Below are experts of layer 6 (counted from 0) of a mixture-of-experts language model. Rows are named router (the router's row for the expert) and show model dimensions 0-95. Each number is 50 + 15 x the weight over its row's rms, rounded and kept within 0 to 99.
Before each expert's rows: "gets" lists some tokens that make up at least twice as much of what it gets as of all text; "raises" lists some tokens whose logits its average output raises strongly, later layers aside. This comes from a sample of Wikipedia text that the model never trained on. Tokens count by the router's weight.

# expert 13
gets: " ", " 19", "lo", " f", " se", "ba"
raises: "n", "th", "nd"
router:49 25 44 55 31 48 56 77 58 50 55 12 48 47 33 55 34 57 27 38 48 65 34 49 39 50 61 28 55 16 48 44 22 61 50 35 56 60 51 62 44 69 65 40 60 54 31 43 80 52 51 44 55 92 53 57 46 46 34 65 37 60 44 49 36 49 50 55 54 65 65 65 54 41 57 61 87 48 35 31 82 63 48 71 57 42 65 62 52 35 16 62 52 68 81 59

# expert 7
gets: " lo", "la", "lo", " Lo", "ba", "mo"
raises: "rd", "dge", "ry"
router:38 40 48 60 46 44 63 53 51 42 27 51 69 51 09 73 23 45 30 47 53 69 33 60 20 55 34 30 45 40 47 52 32 68 26 10 38 49 65 39 46 52 57 35 48 26 62 48 64 81 55 41 48 71 69 34 35 59 49 38 34 59 23 51 40 51 45 62 47 55 39 58 56 73 57 37 55 55 56 45 68 69 45 52 77 65 47 37 55 30 13 68 69 63 44 38

# expert 234
gets: " con", " de", " pro", " in", " ca", " fa"
raises: "ta", "ly", "w"
router:23 37 53 63 51 52 77 72 54 55 30 22 41 58 46 63 42 72 33 40 12 71 48 48 27 34 60 35 42 36 37 37 47 55 29 61 53 53 55 58 41 52 42 51 54 44 61 53 42 67 33 46 29 72 69 43 39 29 51 64 08 38 15 55 39 65 49 59 68 53 57 59 65 57 49 75 61 43 38 40 65 52 35 64 50 46 66 44 50 11 23 60 55 71 50 63

# expert 169
gets: " the", " The", "The", " their", " its", " his"
raises: "y", "ra", "light"
router:22 36 63 46 43 41 39 76 42 52 62 22 48 47 57 48 49 74 13 54 68 63 56 53 12 53 61 57 59 47 72 48 46 58 50 21 63 70 70 68 44 36 67 26 54 39 66 66 33 75 57 41 38 77 67 37 61 67 41 50 70 54 42 34 44 48 46 69 42 62 42 56 42 49 50 59 70 52 59 63 75 47 54 77 65 63 46 44 66 53 08 61 47 41 71 53

# expert 45
gets: "\n", "ed", " P", " by", " Country", " also"
raises: ").", ")", "ce", "),"
router:40 35 63 41 47 38 59 65 35 56 43 30 37 45 27 57 27 75 21 60 32 86 40 49 31 65 47 49 48 46 63 26 59 43 62 45 51 95 36 63 46 41 49 36 66 54 60 51 70 68 34 37 56 72 61 45 48 52 57 70 46 44 37 40 53 51 34 88 63 62 60 32 60 70 29 58 59 55 32 36 77 38 48 86 44 67 59 54 68 43 49 37 49 71 40 62

# expert 192
gets: " was", "'", "ed", " had", " has", " to"
raises: "ly", "li", "al"
router:37 35 83 71 25 58 49 51 46 59 16 38 56 41 47 66 54 76 21 53 41 60 50 62 35 34 43 43 88 28 45 39 32 50 40 31 51 57 75 64 33 20 53 30 50 47 64 57 55 67 42 54 60 65 69 42 63 54 45 82 28 44 54 24 37 70 50 58 39 68 51 62 53 37 50 50 40 42 28 29 68 53 44 74 27 61 55 71 71 38 46 61 68 47 47 59

# expert 3
gets: "S", "us", " And", "ing", " As", "ach"
raises: "ing", "ed", "s"
router:39 40 36 58 13 57 65 81 49 49 18 26 50 41 35 59 38 57 43 43 51 56 32 67 29 46 22 38 38 43 47 39 43 68 65 42 51 44 56 55 37 47 49 44 57 33 70 62 52 66 29 29 37 73 71 08 52 53 68 69 26 28 41 30 38 35 32 52 28 70 44 47 34 48 48 59 69 44 69 59 77 41 36 54 57 64 68 50 74 33 39 55 52 39 47 64

# expert 62
gets: " se", " lo", " Ja", " Ra", " Bo", " De"
raises: "i", "ni", "n"
router:54 54 49 63 10 54 58 54 44 60 39 49 58 44 22 54 31 50 34 45 35 72 37 62 20 45 53 57 59 27 37 32 31 78 54 02 34 61 62 57 53 48 74 56 52 62 59 47 43 70 70 55 39 71 83 46 45 35 31 73 28 48 38 52 50 55 53 62 32 78 46 56 59 63 48 62 46 29 57 43 56 61 58 71 65 72 38 50 74 44 26 53 67 59 37 50

# expert 163
gets: "c", "cc", "br", " gr", " G", "st"
raises: "ad", "ade", "o", "out"
router:42 53 57 40 31 78 68 44 39 23 52 21 32 68 08 57 33 61 46 39 38 58 43 54 16 54 52 28 60 39 46 26 40 42 55 27 63 47 65 64 47 68 49 40 63 47 48 65 52 71 48 66 68 64 78 34 29 38 29 58 50 49 26 29 51 56 70 56 49 59 61 46 48 53 44 51 67 56 52 60 99 66 62 57 60 55 34 43 52 36 50 50 34 40 57 79

# expert 205
gets: "-", " Mc", "/", "–", "'", " R"
raises: "G", "N", "D", "M", "C", "B"
router:47 26 66 68 47 59 45 55 63 67 28 47 45 57 05 43 44 73 31 50 51 60 44 35 35 34 53 34 60 44 52 40 46 58 43 18 58 44 58 48 33 38 49 33 58 26 62 61 71 91 55 29 34 81 76 44 48 24 49 68 62 54 51 54 27 50 47 66 47 58 53 44 58 25 64 63 61 28 19 31 50 47 37 68 19 62 38 46 51 51 55 61 51 51 34 64

# expert 133
gets: " ca", ")", " Ca", " |", ".", "ation"
raises: "mo", "w", "cast", "style"
router:51 39 69 37 21 43 77 51 37 45 47 42 57 64 28 56 42 74 11 52 67 67 47 72 44 55 66 40 41 49 39 22 46 40 48 50 86 80 32 59 40 41 29 42 46 47 69 54 50 79 50 34 54 67 66 53 53 29 39 38 40 40 35 61 61 59 29 67 68 66 26 44 71 45 56 48 71 70 47 42 59 57 56 98 51 49 67 41 58 41 46 54 37 39 46 52

# expert 76
gets: " F", " f", "f", "F", " comp", " part"
raises: "i", "ri", "ir"
router:49 35 64 47 38 74 63 61 54 48 49 51 61 72 21 50 42 90 42 23 29 62 46 57 26 35 33 31 48 40 59 49 32 62 38 37 37 73 45 58 46 32 41 61 47 64 55 70 45 53 44 65 56 64 67 61 58 58 39 66 27 60 64 22 32 77 49 68 78 52 50 38 55 33 32 78 58 41 53 47 75 47 68 68 51 63 47 62 56 30 21 74 44 77 59 56

# expert 177
gets: " Sp", " sp", " Th", "S", " (", "en"
raises: "ic", "ice", "a"
router:45 36 52 54 35 26 84 40 47 66 46 34 66 60 42 51 28 75 32 40 46 41 61 44 15 13 41 51 71 44 28 60 30 37 68 32 46 66 57 54 41 49 60 36 48 34 55 58 49 72 50 59 46 70 99 19 42 38 64 34 21 40 43 66 52 61 43 50 55 51 47 30 60 50 57 49 46 47 48 80 38 47 56 74 59 53 40 48 58 32 34 68 36 63 40 52

# expert 29
gets: "S", "N", "E", "R", "A", "C"
raises: "an", "e", "a"
router:46 28 43 46 27 47 55 68 61 51 39 29 40 61 07 44 37 71 54 49 48 61 63 48 27 35 33 27 56 59 27 41 57 58 48 47 55 62 54 35 41 48 35 42 76 31 52 68 64 72 57 44 47 78 71 27 58 23 56 40 66 65 49 42 34 50 53 62 56 60 34 58 46 32 52 74 80 41 30 63 81 30 54 64 73 87 52 51 73 47 43 43 46 69 51 45

# expert 238
gets: "re", " con", " pre", " Re", " pro", " re"
raises: "ly", "e", "mi"
router:35 40 64 59 55 61 62 42 58 54 57 51 41 49 28 59 38 56 42 43 50 61 43 32 23 46 82 04 44 38 55 13 31 65 43 20 43 77 58 43 54 46 44 48 76 31 58 27 65 78 65 48 54 89 60 52 53 33 55 32 21 44 29 47 32 68 49 60 44 61 45 49 59 39 53 53 41 37 36 27 52 47 61 47 68 54 63 60 38 41 34 55 37 77 62 60

# expert 73
gets: ":", " un", "-", " dis", " was", "un"
raises: "st", "k", "der"
router:43 58 75 58 31 81 60 56 55 46 65 36 59 41 30 73 30 60 35 50 43 68 39 60 16 46 37 50 77 49 42 56 52 42 45 08 58 52 59 51 40 39 50 64 38 32 50 70 76 72 56 42 74 55 58 39 55 27 24 55 32 31 29 48 42 63 41 71 28 46 41 67 42 33 68 61 45 47 30 54 55 40 54 84 45 42 62 60 50 37 27 39 32 68 34 71

# expert 126
gets: "con", "s", "min", "on", "ed", "duc"
raises: "ar", "er", "s"
router:35 26 57 51 14 69 51 86 55 46 30 18 45 61 39 61 10 73 29 35 25 76 51 62 35 62 45 52 50 49 60 42 21 35 46 18 51 55 64 60 40 27 16 46 50 64 56 44 45 65 49 46 58 69 71 30 63 47 60 43 32 58 48 57 46 62 37 78 56 54 42 54 48 43 59 56 65 47 50 54 63 34 18 58 39 55 51 51 51 39 36 31 54 45 59 33

# expert 33
gets: " ", " co", " Ba", "°", " m", " bo"
raises: "k", "y", "ak"
router:49 33 55 43 45 61 57 52 46 63 51 46 39 61 24 52 34 63 30 61 34 75 60 71 27 46 60 17 46 48 52 39 49 49 49 53 82 74 61 54 25 73 51 61 66 25 54 58 67 70 57 51 25 84 73 46 71 40 56 52 30 52 52 41 34 58 71 57 73 77 39 51 49 24 56 55 36 47 47 34 65 49 42 82 62 60 69 47 69 48 42 83 54 65 26 40